Below are experts of layer 9 (counted from 0) of a mixture-of-experts language model. Rows are named router (the router's row for the expert), gate (a neuron's input weights, with its number), up (a neuron's input weights, with its number) and show model dimensions 0-255. Each number is 128 + 32 x the weight over its row's rms, rounded and kept within 0 to 255. Numbers have three digits each.
Before each expert's rows: a language model's description of what the expert responds to. This comes from a sample of Wikipedia text that the model never trained on.

# expert 43
It responds to: Syllable pieces after an initial capital or consonant, like un in Municipality and Communion, il in Milta and mild.
router:114074169075151092125160151116139152127151127145139165094189124154096133088129166185104153115152102153158100185087201114111084171143162093166192160132151156194105058096121090126160161131099103142144084120108077126075170094117097165138187173178135198129066171162153106061131128130120120152132156080065132144161133101118173141182138132079121157096137119131093137135153114166124109176125130127122157127171128147152193105126131122129134127168111167112100088074069119154094105135102188168133102144108144113114128164161163111166179206105106117091060132058134094141156171142142122135127120158141105150090161125154147101113105106112167137142145139129093155092120143175174084075138197097103105096149101086063100198119131119154137162076176117134139184087117162138189144147126102
gate0:113041110084155176117136124169117081105114093132090091071165164112095118124109076121150143106154119113130161071174125128073108128110119131218141138125148132094091139131132093138171120111118071144095123130149101069130120134073145150074105161144111151131226141153093149095120131160114211079125097103122157065092146140110151117104088095146097087129126168155124139106121136097183123145105154088118137108111095110067100122088107127136138105123090124116120125124056130112104131156118177141085162109194104164111095152190112166150155143129144107189109141123132160138103080169114104082084103175106077102080115236134082178167100113138148140129100032137114153175096174172137157115133106106153153163150119089111128158160118159116124146193098136154089102096183161146180130141065093
up0:059062143167099039149103130136140130109149097141098127120112128100087111134189165161178125091120151087164111093142130121139105096163130132149158114118141080154177100128159148180095141119082089121122084104146134091130114157144161133165121122200142181138133169090085167117104167191069127168114134133176081127086129152115072119159136141181119179163148112160097194145157112101138153148024131174145158120159172123079146143117160175137128085151085114105082122096082155103146122104094171194120181155177142151118104166131113165105130220139108117184093149173189134158109147141159131106122138155058105183111116138129090161070097164134066159110105150136128095159129091174151141122189127110112158148096133120190152183141149166134166140083090106132155150109089103132102090145121088
gate1:112155085123129130112147097076118116127090050060145125158166124201149188166108104122056121161152133136150148124100109162120134125134148112098183177175108118116123077168074137139061129154162134152123164149124094149101092160110147174134102138119111107078134166095132179107102107138172121070089093132122154152118074066116088095195122128095122109085100137123104133135132110112142099153095168074114059085148110134131163177163132163080127150207132110114147100124174115151090230178129096183138114071145143185101161116100149125079143155143151122114154163139171121178117082120084143136177151134137126113112119133174081183139068114110143133118141146175113133162136157188149169140152182144127079085108117122122210195157101140143080083081149151119146127145192146088138127146105171
up1:116144143151149126064171090124113191174171095129095129117132127110187194094144107121081072089126138157166172163107129109081160150127179128133108124118095138161131115144168132130116078159132153099066116156121111131138086187100166101146105091134120174098100164122125128167144090133132130082101101116084143137088155169118114103150136114135075156116103149066074111178110141137141143142118095164151110115207113126134125113148175104172103158159105107188124149107165116129100092134138122123090040142112190193129181097165161150102054230133128147143161174147131164155164144124120170125145103123117113119167113113194115159123139078108162129141076101119060096164167170194138132145107109148194165096191066061109148117105198130163142115096087124104152154134176118104098112128063091
gate2:073138157150099069131114146184103169101139131076080101095152123169119174094096115171106124164165122114107128145111107124120085115142115144174150108104132158120120086156177124121130122066115127107154166046106133123158106145142092151144136133070129146100159161143131169137104163178183152172117075151081122147175133163065101140168152175115096078086118157136100160126137148137131113085200108147130159177149187183153101181065119099164153156114140131110097072136106145122164158115181129093144199142150187140169200188156155148166132094150152139150158129142151093183115124113103087171182115121089180142120137146202101135165044132100159115178123205117118097111128060143148135142085114139147183105174113127085135060146093146122111114097186122108118073168118099109101095148097119
up2:098097111131140153170118162148128111129142127100125136137131148150099112117121180164118117109101121080137164160156120094082113174135169105147144090110106213111105084128159154105098101131072101150088105141103192077128159158181160119095185144135095142142170106175168144118086114179129189139132131239063114086105124116078121134123126179152096130150091143176135134125123168147130119156149112120216129090111120146165154092079138146138164145129168123156139081185113117138098153178204127164130145139144183132164076147105156096107060121122147137118169139108147105091102151089147122097129069094115171161155121181158132158166078132130146119132177184176098125151066104132169115167100185167142147117161080134054121170124182132114070208118191093114083142137106127167177134077139153
gate3:110157102130134093146082085138149124126132142194158105223178131116115119099176117163166186165137142107086132067171139067078101186099112054092168155145178174170139132086106151113166118140184134076107105223129143068190141155126113154113118135157173110128139122131140089112139146100107115086114125081186094133138162144170167121112182173129048138111121071124148129187110126135128109161156099117090111112145113113165107164177098134110078122084064163143109161109088126112117103125176141116138095214189137135157129099126122144072130090118143112130079122103083125090088142129136131148090137074121112092127128092128107105137154080099117141158159034170194155117153125110105112131116141117146145212109138077129088115085137124138124091149136095089109137070083137177099131138108151
up3:142113087139172123146142138110195101125127155112144094149156142136156146124116102115113114134096157122121128157076123084102192124197115090171124134096102107133157129128061099119095132090159122152097160152155099127175142137145116132132107132111150106114108135101138120095072133136111165162176140098089152060050143110082105092163102135142138154150159125136105116120073130104116129134170102121094154211189125094136124117141114064192209121172147111155117072140158140103102130197127102171067179052136162130109196153170094167155141141081180036102087124100168131163131087129197079095141074120116092122177123116177094139123165070110149134155141198090124153170077114065126108171112152120094109072111089128156096095104103107158137099166149140154109119167165079098127181086139153
gate4:120092074094195141144143086154083079108152148099179148142127155161174150163106127086142134115039095119111099168149156128102144119126153120113104146179131075081093126153135095069205189125133147122161164079089137163162173125127092160129145125144160130152126095134104180069139141168147113081117057046125156046092160119089065127100087146103109094181159144105101135146109087060084103091102131161085144187154093065103113131098146100132126130108122130126165129144140119148137079154176116119137103181146141154134154102112085099131198165141106143142141139118130111068153154181149204109131130152137140102131158146126079133126141085198136115160092169149133054122125211164099114137125128086140135088149149135146045129128131132100079166151120142124096131122126069130160152073131104
up4:155042149113137134136077141130129145126195102133121142128154148114155107158071124180125137093137156166113153195168187122102151164085139093057109138165195111093109107144138116112142141114114159098121156142167195192112185157163106137147145174146093114139135085150167126127125062229107126103123118147136130149140158167129143106067116154080101085144119141093132154099142147102125111114186117194123170109114107099162146085101135141136163077141138112222126141114105131127185132181187086085088160148165132135054097175154084139096134197150153123136154096127097133121157137145124174109082135142123212125155176184094124140088116190191128150132146136082121096094086160139154144120098137211106134122169156086104101112153122082106151113157149065112122113131106123122196111157135130
gate5:126122158123126082105126108085086073141141136155113101117119086092098120123175127174114134108099180094136120148135156070114149094154122174190174102173139143115182198102147090088068177121122088142147127071081126061178142154116167099118215189117111146068062144181117114149163093195106132161136117097125090115134104156146074180195101185146103101097143124111132157161131131136101140183164138196098140126153116134141163200096122104114109160139185103124136090117124138163116122116155151126097163090138118106146110142176171145147106155116090122196136120084059168107083176169110161091185091116136182127121166148122139175076120115124092153094128124104135151156148127165124099091166072104141127174107069123091105150157120102110067132131147121110186104152098115135080105190082102
up5:123181089056143102156098174183141082166135120118115138092164111092117159124117114159112141061120195103130118155112133173150133088158129145177151041146083156126152091118177082125111129090170181190124113113135188079117174107163089139153113154110109133088095082143176136155114075133157116106135096171137144182132208145150108110146089125184124093130155121142178165141106119169110164163161091136152080142115077096100155145097165121081096157096120092185109197103114108198119064116107132125092115152160116139106090128148174130114203121129109193128074168095116180144087128109071103164168117166145218145082124227113126096132111160128153133110173163100100131089138122104116123114119152086133145139087087120106157139141182149141155153109094135119108137202150116122147124130148116
gate6:125230128131069117075139106143169153067148159091147115136179134115130133159128113150159153157026167107149085147171155109098104138100121118151121155128079157140105121094155145172062122109178081123144148108123114085151118135025130148127151166147082131114086080170115155134091084120136175136132171108167170118121092153105093150114175181092087121118129087141110134141158108112091146150084151130137068085160115168080132160149098071173129186141138142086116156075107084102141130143198085099155141147142146170091127118195137179130163144080076192179099083082120122135130138103156140132103132178143156122123134160142098150122089112151034167106095161145126106056115134123154148158138156086133144095122132147127097153178156156042100149143163108124191127136102151130138159125160105
up6:133103157123100063132199173137124170118092127130069109143146164110113084091150134129136110104150128099112157135160160070146157105161153204130143110136163134163139127145141119072110181092045139098117101132139153144087140116107092137116102177138143102088163088070082156198152134125143120181055174159143032149136184123115050111148114135141124098131161067142135119113128110114056119174108104121170179101109169174103173153180083211193174071145161115161121132135146126125111161118123161108134114114128128148133148073120138136099157124101145136115093122135128164129158118118102175102116101107179126157146149147065114143047157111135104113097112132130169159193136105150125082108173159149166095105076118155127123194080127148114143134132183066188219137146143164146147135144114147
gate7:156058149127130118146170132092139111124138144097148131145151123174216115062095092194104196092121136140132133169128121120123106078120153111131171124089120151174116043100146140147087180175108083108151150181127138085127138094150181110165145099135108117141106174097120122131093136187143106176095145138157091113147151117129054104152081091118132151141148091041099162113050135095176093135117114141144108119128102087175127144111165093110168169084143138160099155047139149104102122121166133108103178083119152129099093174091197138104116161196107145071130108081173105053143162086108159142129133120188118150137151094104144113124150189156131120143137123171083163126118120098150131061133137102092177127176106114112166145108094073116179049112100166094123184079137132142110112147106153
up7:160077119137157198175057105192184058164213148136084145135156111071171156105123138132064111133145094134123094125109168141072102072084122127127183102075111119080122149172060143172150161176140129068131115109168082107155103136145061144089151109113152131090122095124086147120063125105166132137058065178145155133109072112136123108131110113078158070156101148160120063124134084129087103118100132152133124093090167113171151130130084108141130091131132085105170113156089089097124127097130211104096136204075107165110112110133138144105115145113117156142089207117133122075144117129138141151124120083141129100092159123128183119129131115112122112141103127139075103111125186165149125107131163054201134089103093126121139140129110115111175137132108107092159134117066099169144168163153122

# expert 22
It responds to: Single s or r pieces inside words, such as sub-s-p, Cen-s-us, Elect-r-ical, nar-r-ation, plural (s).
router:105140105140168162096102135172074180127218149077114141151073094066124091076134197149163116084141113144127132107168176109160078050144166162071127136102130126121146173089167141135158162139189141082140101182119125123099127097169104084148185181148140143121112185113135131152101092203113158146132114099117130148101109158141119100087160106097157218140112145092165118164158167151140154085145107124121127130170105146148120121086106143125110099198125107062091118168087106149102069104095093134140157075085112165137157181124128095124159135094128150147096126149126097125153165144190108091153183169071176101133098115131114146105116119077157128144165077065141164154109135159113108124112096077076099159113119136131152083214098150154121191120099131168128156158097107161105102166080125
gate0:107103095114152114150089092096108172123094142109136123073128125120147141110119114156138142069131097128136132105129166182174137187141121127071102155211170152107073141119112147132110144133110128150112120150110157116184101114121105093103133080159077068147128169114087153161108179135123126133143144111182083115136140188099099140126085066124061088191109194091105123145049146091082130119101128109143144122069093119095165057160098108092062140168094082100177140147179124104102092112092110094125133132057156129098186128155132096130137140087073200104116127173143180102094112138101068146117160099122132093143178104142117114103173148144082200133081105081145188157134108126129133134131090135127070183141132139150164202120125153130106100059154151140114183094132148136128196197116127
up0:154135201129089114123132147117168189140142171127140083183079140109165187124165155083158153099121117112115141175099139138134168072177100107130145157075111134141157141069100161159127132135140137080147074120129124089088131158109156134101171133124060241106134063142138138114128105077125129159107130124108157157211115154126157135153167184136088132094128053138133117107169077114042119126088133185126074154185158178165123127097171156129186142082167166108142119086086112115149130118111170151161153170206125127139143182141140126078121134162193102112155124137141129124160112118155194151170121141142128111091111186154100080134141112125174100109136154169138095083106101151128136161167136182134106063146161148126062102132122155106157099107164103103182142169096117146136128064089100
gate1:179086157185147146104069100135147159096072117074121140125165146096112121153143111112086159133108060142155085164103151090116080198147144135098082156103145141154117176133085103145096182134145111125134131179120124112130134123067143059107104150088115203108121119144146138128078087154091136158113100182130114153147139125100142130092089117159157160175085186137088102130132097137150145153142118166090167144099104131133107096162113151108142054129128156185090132135157135146153074128088112068139153161085046067139119137088080138151049148161155077118097113163160169108172129172118128127174143083113153159095173175123090128112115129134126117067165114107104105128124157170167136068147105181161102076166120088109127136059059117074130097145131126070143167085078128087146121191182104
up1:157140085150126086130114163090122206143118117086132136153116142163146124170124130105098085115141157103158173128116159136111151205065100116102136101156062127141124176134117096160147131129071141119124174161113153148131146132053112172132177057137106102072151134115125150123175136106064175128125150098137071156204119161104105142080166151110106098176143168081188104124152103148127180124153159105132093115110133119120116146092128185142075143073143077135090102066178181115161159135149107114168102125203094150177176098148101078172137154136166195094168092157149191125120156140138183168136087134063138092096130153107095121169075148129053098138100106126075121132175129191087073156144152099070116117158162126121138128103138116114170132146109148105089112167165103118122117154136198
gate2:152089121140134145117115170165131158128111108084093122122212084088107133100094110159098093172121164084118146149153168089146172139120175165078135086127150146102105154095121166158107145116137077138080111136147142139150069136143143075195151118099136137137141125127080145084147087118131102161072185155140142102100184202159162115101131167131126070099121164122090140141066157100172081145107143197092132097122176136062146152136108158174136137175177070111132123118111135159127133178106157111207160120134176150121090195096164108087092143110128048143132126087140084147158152090164171101048151135098134148182160052146142115117114151143116160117157087104120147125088095134136057130057134100141139172141150153194123152109101083119087092129124103123111182051098157153139153111164140
up2:141169174132130120061114172164129162125112177085089152156140186143121102101107148118151122147129171122074133182143118118171189061159091164133144163105123105143141147109099140118161095158099185131129135109013127071117157168141100167155135129147128135130172119068163159136148124127196101140121164152131095049168162125136149177146181061108146126143091090141173077164080108099151123162137144111188155139095174121152103137110109126129158142093111096126069171152138093065096163080138159126122103175125131106095187123087149152100108141148101146108167118126156143069162173108100120077156129095139143116141139149162178148136188198158114145187139164152169127151171159052146123177082149111148154136120160069142141141112117155098135064171104190139160107110122159091053114142129101
gate3:085088114176152155129132150181121165064161086134149101160073133177129121109153148133153090142037125117153190109126117188098053080151153168142166134157174113182111097118104184094184102128136154178127105140140099171155142131074142157103133133127092195117140132116141158124137117172125119095112160138103153123117107086148123115133137137140146147199107107120107156131110143130104174196150090126116101127135111076139115127127117187136143208168104148094143091124164184094132128150105157132176106126127143105216095115102122078139102154113164194155140104101144101122082127076135146139120110096139065145174156181065157162150161132149160108153169097076094196129136160149154105149137182149142185127102161159091140138163171140093145099117138188192164116088219181102130092113118074
up3:118165192088128133093142122080100143171168176120122127146109093130077110188164127133140097066141111075126116211157126160153111112168163127132129100090091167089102094108141151120146158116130142134129147125144114140130134142176170149139170143061173156089138143184154146120103131182173122126116079141111164163147127078127116109096159131199141107105177131130139149088109127113152128163132156100064123047163095175107122119107146162162092089079149113115114140129107138182176185226122124188143170067162104124123145129125136131157097136102154173099067120128127112111148127123114121162105134128157053159122159126140099040070124179138116153095176154120137173055055142110046118069122066153201129143111085123122135116135143060131108127127119166102135111132081113087160165133117185
gate4:105141196103113154077146117102177140084193140103122102105112117088184154139073138127129147147121151155116162144199085061132081060101208156131128077081120142155156161089160104100103147089062141147113162161082125096118137085185105077107123121170111182083160151125113084152146162140134094119119192155155135114167075151140154135146076131091137120126124145074120099146146107161130079164084151135092162175061163152141121129156033138189165133147117132059094178135096149118080155170135113113139129124132134072118139161131117129108163129070140101141143092171091130104130104089087130152139142126097119130127071035053190149093133113120070111125131124141099077130173162130165106114126151146134128177141158099129140068175156124144160068148109100098143174111112117143123101114160164
up4:121061104097109127129067149168130191148095105079147087131110105140085135157098148119085136107131141083182150099133102190136146143147087143106115177125172140111061138116153125149154125132107123190145071142102082067194100136086152115192182133161103134128139131095153162096163163089094108117131098179140142086137160093138141124127181152113151123079161147121143160116072115148110204115128083147137090144117169126179143084150202099075119157112140186102126159119102085140187115097104140084127083094140185123185106132147137118169133160090108140098135104088184136133116103135150140126153082114149147110143152186152115184111141133144128109101104127071175091165091159082102046106183100162096105126046151090134101123170168206150087160106121142181105159092194091123113125130086139
gate5:079143116136091117126100157121150095082092166064116121113176114127137160234158140158124163158097094127077157184131079129145126123138068138056107101133166134108118140158063168104084140084190130117124183111130158090142106137194117119163156080093102164118115120136177183090099117136129103203090122116133158124091178093182077150079088122110171157095070169094137103147109168120161071175111153097170138145104182076055129122103113114132142129107085109091137179171155117149157178121137135120155114157171150119142095158131153103150089117131203149109095171145122081149126113141160139087147127121141144132202121084118081117165083145122191189116154107117089145137114094087137147082097100139083146195158141157157112136162136134089083118117123143074091128124117093142098130112085194
up5:115176113091134156091143160096156172123124125080094065139190131092150146149089123136074140125080064170179153203118058135155140123118123137059170106149080147114140178146093147074140153111110112152063148104119090097121125114162111082145093145129122121099129118144101133120129116132091106132093122177074109118056145111123143140103042149149107157102192157068098118158145108182087186089148146072158172107100106110044144134141126143140159104151163110116093125134149052069106178104123068111162092110102128123164109156132137118104123074189195112087191111130110159118101103173123105161161170155142188151090148136118119116153108115192139147155192139130152068114144130184176116129163119116060125112140085134123167099093129115099147114140147132074120106141103054096103122135150155
gate6:088118097114121171126105131148080161147094047092057161161158102156150136146090070074137103098102146160151174112160117142173105128097106094003092132129179131164125167114126124119115117064093061144170114129129179139140084141115154143169160104131074129121110119130087171146127099162149075108118106159136128085131124174136204122160095169076165137198143164123125124073101111114151153058181187096125085116103138087108105179054182134135156098091129079078123194121177116158193116144098083105107105161107100114164108139120135149092128123107099131181131090104116093127127141113078121124101159190080162111215122111095140123120153135126117152139120130183129124158152169131115147165139115093149100103163108146085101111129137125136133160097088105149053073109114122075146139133110141
up6:108178122134197093080067076134131126134121095130179071171145134128147068069130130136126133181138069199140162154081107073086155108095143129189101162070115109117087111096105158086141126136115121126178101104145066111156129092061168152114147205186077116125071097106105125121154119127089118139080132193096077193087190122159130125147138168094143145120142117148134133118160097085115163147142081144138142145108124162097093166123105160069146159169139172109136160108141117122100117134150099120058094129139160153179087113181136116100095101133081164074112157133137104114089054156126138130033132169108151124147131116130118200151114099139152087150119148089154127155154155155139110070148131096170077116118093160183154130184076148180133161071119129121095147110133098136146155131134090
gate7:123079113080132115104081131132125125146106107092144138080139148150110106156160115085144121125172092170143105081147125052118090136184200117227162160128135122123072166121109149142105169125177160165139153185121120133179113147148191162134170147137134100112104141112117137145116139123120133166117101128094165085104136127108125137138120084173153147160127162118118064157091156097141173128132117118157132130106134093150107243150140134159158148160150098169153121109145106071143165166134094145194104183099157193081110129166093136069121145109083173070076139129123117073126091097099119127082097120066106113193150104082124158146160151134116133099124130067072186063075139135136122127117171115093053142161136141105120089152113171134145105145059100092066121169224121144134172137131107
up7:133147099157126123141101166140116146122158144192118085116093160104154096120031169101063163071107093126103081102122135117108152107056156103175122117127118092070170090129140147087098102154110141136102152161094134131102160135177178140145154202114155148114050130177131143101166141187255088113061113124160120178138154116119163161093119121046147150178107123132085114123115133142116107098187132117132149122181074104108137156179189140120123146130135116132072129151141130109145164129118165083108211138140122127136140115157166133152129101124100121141129201160157124122143101046105139175109105136146153172109167127143111130127135124173073107182143180148095136111087097111079167111173142135147142160147153208153152121158109099125142134139117172126152157156122141189160169114202135

# expert 50
It responds to: The letter s as a plural ending or a word piece inside words, as in programs, medals, class, deposits, shared.
router:102144139093172105117114138170064149114137171124142152189114111079109104082119140133178100073125116176196153128152126112146155115168194129097073112083191085139180163118163169181162122117150185143132094184101106074103145074138135106183142190142120138163155150061081147131080111210146158079140079097155132168119151158139088070111121112120136186101125183119107142159147122161125151080126129113159163175133120157149139160090087159148107095117150175135115179137128111120152089096107119111109172097195147157158126120153085091102130089148136125179180135108128076117096152158203115080110156147125201092133126123188122124151094149047147144135113132069105135099123151184138082135063108129109118098083109123150129076153118126135096144138086128198172144158104130167091100114144128
gate0:147151120141186111145130082134139076191139092153113126163141088090048184106162144184138136186115111100168099112070140119100140200124149158136146145152132116145207138059158155112096117108104108146137159139146101116125097136073172099124182145180125144107131128144129138117091116093077105115158143103133193066136161155072177066122108092151103057120093119097110117146112131100122152114088120089140049125105128121092115162134130102142137146170075085137188152123137189129136097126111127143175117117140148120145114206112141128121166109131101148115126102138110067215079050086156133092108154154165197112194112137127170140120109097118121145098147112148086155095163127190175131124107040144111100101133141108175145094118094103126089094113047163151090107139123163093131162089140173
up0:107203170090166115174083111138151138165106133138172180098088139101080081166128134150086144106151189127086134109091097152106121167160130138089148122157128067156052129128181174081128117118107140178150113187144158160123092158111107134180128160114111168118126150182132095084149143080125104146102061153119110156120116092140141129078130187120144131099175091153152103128113106191095149121105099085116119147148148059149149088092110168124155175143150142127191171099185089156158114107121176134170033114162150098189170150205104125107122146149126110129088158141084107071118098141173090123079153099107119154143144127122099111073166132109094160050173129104099124131112126099077174148116054157100146096136115139114108200088162065123140115107073121139133094164100136114170138127099098
gate1:129159117137122132115072164124149125176093156139068124126150136168070150109169077151151145148107099102116092168130152049123126112110168124140079119124109138189164147097116140156097131147120176161180137099146119179113055205138139078159142127071124122113116116190093143148100187169138121140113085130120152136098124095121143109128119061163152115097114136142092095144164129076172106115170170088098155123121090160091155114089139117101179164136134095121115083159093158093073083189159108130108179088104100137094167101085165130176087129160150179145123191076184119117145144084097033182184127139121203176135109132172121112100080126113173111162135153111204118142092145172165143126155161129073132121064137130185098108135139077138070107189152134125137137119138145144107090102175105
up1:148132120112084134102118107108143118159128097108078152119130160118114167108144117119117180104111145136141159195067148120096086106095145131122204095117144139085127125167150132101115156127139113105125098166116103166105103087148132173147152104144111113091180117125082208122158144120155151114134182176126166139170119004191076135097117125139160159157102070116123121142099194159159205105090079091157120124087093147075082122148110133108129148116136152074145137096193123101119115180056133083125113134125134121098103086125123136116084090080065122183093045155116135089169102141148175119143195126104116121094124075116105134107110082176141128089120134137151099115150118125182130140128151111097152115091072109191110046203133139158083115100161145062093139117116111128060178123133090
gate2:163109126177183109128080133099124139195119133134134161153125163104133117103094177148119130115088078158175123133097108155125152103045086105065154125101112102163113151137138129120116139130149143153099184143127096090131136122109125079152115096087120107131116118149156201142156156095064134102136116084050161087145153166055056090114117172116160108130140079148132169089167189147113166098149126094121148143130106132133132158160106130138133208153178104163193123136161163171134083153122153109111116077092142205165096109144179109172149077163192114082122067133162095106167144194078127073141094129165138129088214131141143074079127180131128121109130133098188046138151132174136164129151106153115159180172107102139154096120079136116132101134119136123136084116152082135146061142157115
up2:177138086103146108168155142151112155125090125101077102128085160168119168098161111141137146112119054133165112132136101208129195080067122124170053143112127060107142190092166156092141104083181109185133076152106119105099162198108102083149082090092071175095119135130092168127172156146084106115131067148103135072142141077098078106138129126108150111110181107148139149133087117144144078094137138084075161190137066117156141167128104112097191175062143164179168155118177139177148112143123119117107092127116118178107090126098138137156096128117083121115145165068083086104134151169100113133113118167113148142121138114103129117122123097106088082118078152063163098151095163137130138109115108188113183178106144132119160118070088163099138103130133159144127081141156090162176121143081162
gate3:163185120110148077131124158123173130061130140135054104121112122156133093104113126136080188155116144138107115117138101117110077093130147109114141098160117133137108065077122090085146095115147099090120166119083102126114084140137181122185158125099162134106153081156145115103142099145190179108143132089132138184125096077170114102074169087146148144186120122074091156109099133084059133140154156149209106058116162092061139198090119150171110156132128132175060106169094094120085121205102131136119168092132103154091093139116099061159151162108154176047132152139098064098105137108106149160180107173130132142108117094144175142133169170129132115136153133088146086136126099164112091112103070155136183174158108154120117114140176124130067116109172171143146134120160088142145145101201163
up3:107089104184052164160195070153125101123121115087161120096139089065119155115126108055120122163145105154140163128106144154135149199156125169157162142119191094132134164136087080146134136146085171121125172164150150170117119162126155065183153083200113072122182175119103122169111144101077076131094120162149129117113155132061125141133100106134113091089161168152175091100104176192196122094164134108055164134175123133156102085124118171113192139066164095097127120098143145150170130140136136084187099174112170097197149116118127166103110103108084132209118161093135120122164158131126141100103165096146155099169146157149098090116091165163146156110087123128110176113127141109163122155079160099172085133150156135111151139098109159125098098154127126104134106118104126074041123136105160
gate4:106130110162167134106165158117087122137118155160087131212113131153122093117131129110119140192169184137172126129154082134163184084117135141133105140120125145156133135103132104131090075107158073124111187143128106090110167149097088141094071074147219157089205179070135150150111156150150140073144167124093128143127082152108130172186118118097092122189118107168125137094123184131102091171099159090116107150109119098151146073157136154144137168080114110082125100125124147135157176063158152174128072207143067131189187120224161110081127153099194069112169166153161109149148162153161154170147129110160124168167107094146091102146116126128083120120104134122128138116083198102158134115104163094110143137115155148102120108131147111088113115181107104130203111211143096113118134140121129
up4:113113119158138101143104141136109106091140118093120138171172112141166129070208061088130165084177122123138127150107082118123151091056143147158155058108110163145134130123119097137137156115140116130091132114088078189141103151075109136094110180097118166148150147158117204035161129096154134126100155167136126191161136142089154204150097170071105183127089157120171151163161145100145091174175131126087114095129130133129195143151142155172130117117161095140136145069198143135149181072108134116147152150146073179193147148134132164095188158106186117090158135093145096124118204154146143157131158085126127169099151141087134079097093156140149140178164132119086145153111196137150094068148139116178126096088158080054138078124152138138110082094109118140130147158130138101134097082125093
gate5:078139155106137174104107150131049115111073145115094094106098166155127133163147159150180113086149165107113129132136131154119162049096141131088143148201107113151160141123108179137081161115137100140175137172196127102087113192123136127163166098090122176125159133167128133191130081116113051128149112140172131113123128111162199083123126092148168153147080127102132165092126105098132147149128137113186163163128146132138112142163091106199144143173097109131168110147179121144159110168122080111148114132139118128199101190164216118123108199109081111094172121082161128111161121104113104141193121121160123129108163106126098138124167067116140159092149142168110065150143143131132186066126092084072154105077239120114111124103122119165124116130138119159177144068121157119172180107103181
up5:099132086137151067103123141094184171083122072230112148147093133102186110159130228071099142128107167141109114141157204119094118137123157108151178088100162124158119131120148168148171120120180108135164103147127082126157165095161138160145144119094114050120102057165118116084140106131104156103118126097133189080099125097132115115083157138100094125128096110041133090194094098136122143109114079183117056066150087134113166146111159123164148152162096172126148118167147089147076132157113147106087147191134102108071129129127208075122127158186127185097146119138087095125127171143129166142124134188123118093131129125099135158143156130137121111115121116137116087185137087131171161098168161159168143124148171114156087122190045127100110127119117144157125168113119093151143187123106130
gate6:095142118096157163127114100102179097121091093150120141122113113161092156169146157039085143161122120155087157133129111093164177118141112117169101135115083128093096141139133122095052136092134128067105143110127138171098090170134168097199133137083136130158124144175203129137133174120132117162158077148166150116107147152113176091093109090161182124113094149047089096181102140137120081152151163133131105157116096171070160096155101098128122144132148153136196106133148053190146147172164151168140116183123188175157142137131161125140133100139076105099080134104114108136105091078096150140116116192149191114163125110067117146188096168121103115189130115116146161139147063131173092101100138129144073080176120091177124103224171137159097115148116092163183145163109098105138115098133082
up6:157152174127093139148141084089155125080154096125203128163132107111139124108119216094220109135084137094087170145125120112102148113086191116109136073197126136087123047177169117106099133121142134171154141184165069152185128088121153116056159123099107111156085137133108158095089097125126076051128121098122121172084149093119098070136114144088135107081111104129140103166150097097114140108172111120115186100152151104130092090147079132125151155119146094139167101132174164106137127124111127146121131155147140194091110070166080137099172100108136145179083104095079162122191138107129094192202146178107119146101124115139169171166145146156163123095134141117142164127112184103126188109162101087069125099205074160135148132160142145146077144162152117067120106174134123109130117114117126
gate7:104151119197094104094158138145103082171070138169168086094100176077151116144176104140109124101124143162114114148221110102096085139173105134117087090131096155121122144140176174164107148117113125113173122175149240182109128119112193137112117171073128141079140128138064157180119099185184157151110097100130112078124137125163109121062115112132119116166129127084138080157137141093138175161171104116147118163165116126105049157130116174079149142153101133113127141124059078070105118238096154116145136095121116154174106147154138158098110110168123117147139105143147078151106057151177125092158089131116118139142116172063094057140146097114145096141138123101134066111155108102144109106097112159134138116147063104146118121113148150125152130159123130136098129058157181146116176159074150
up7:151123172184107118111225193164100108146129150153106111117082115112067099110082102094172112118084095112124093030184151151090147164156123147159163131110127132123103104116165107131118091155177129097153168122119201123140162101058094131071084193147104121133120175145140089073116124161136099155168141096131140105159084102133088143103133090134145097134159142122133110152138133128211151139181154143073181157146123138070155156125134146103168151120072086144061137171167130141128176202076085073066132151128195117100089085142112135161135116093132149176139127144177190102131143149138104138186119137135117174102108152087107109188113116097115142083103093096110135071139149121094132150097147169128142064114136120108141113162191135118086118162164158066135150077151121161166110108108136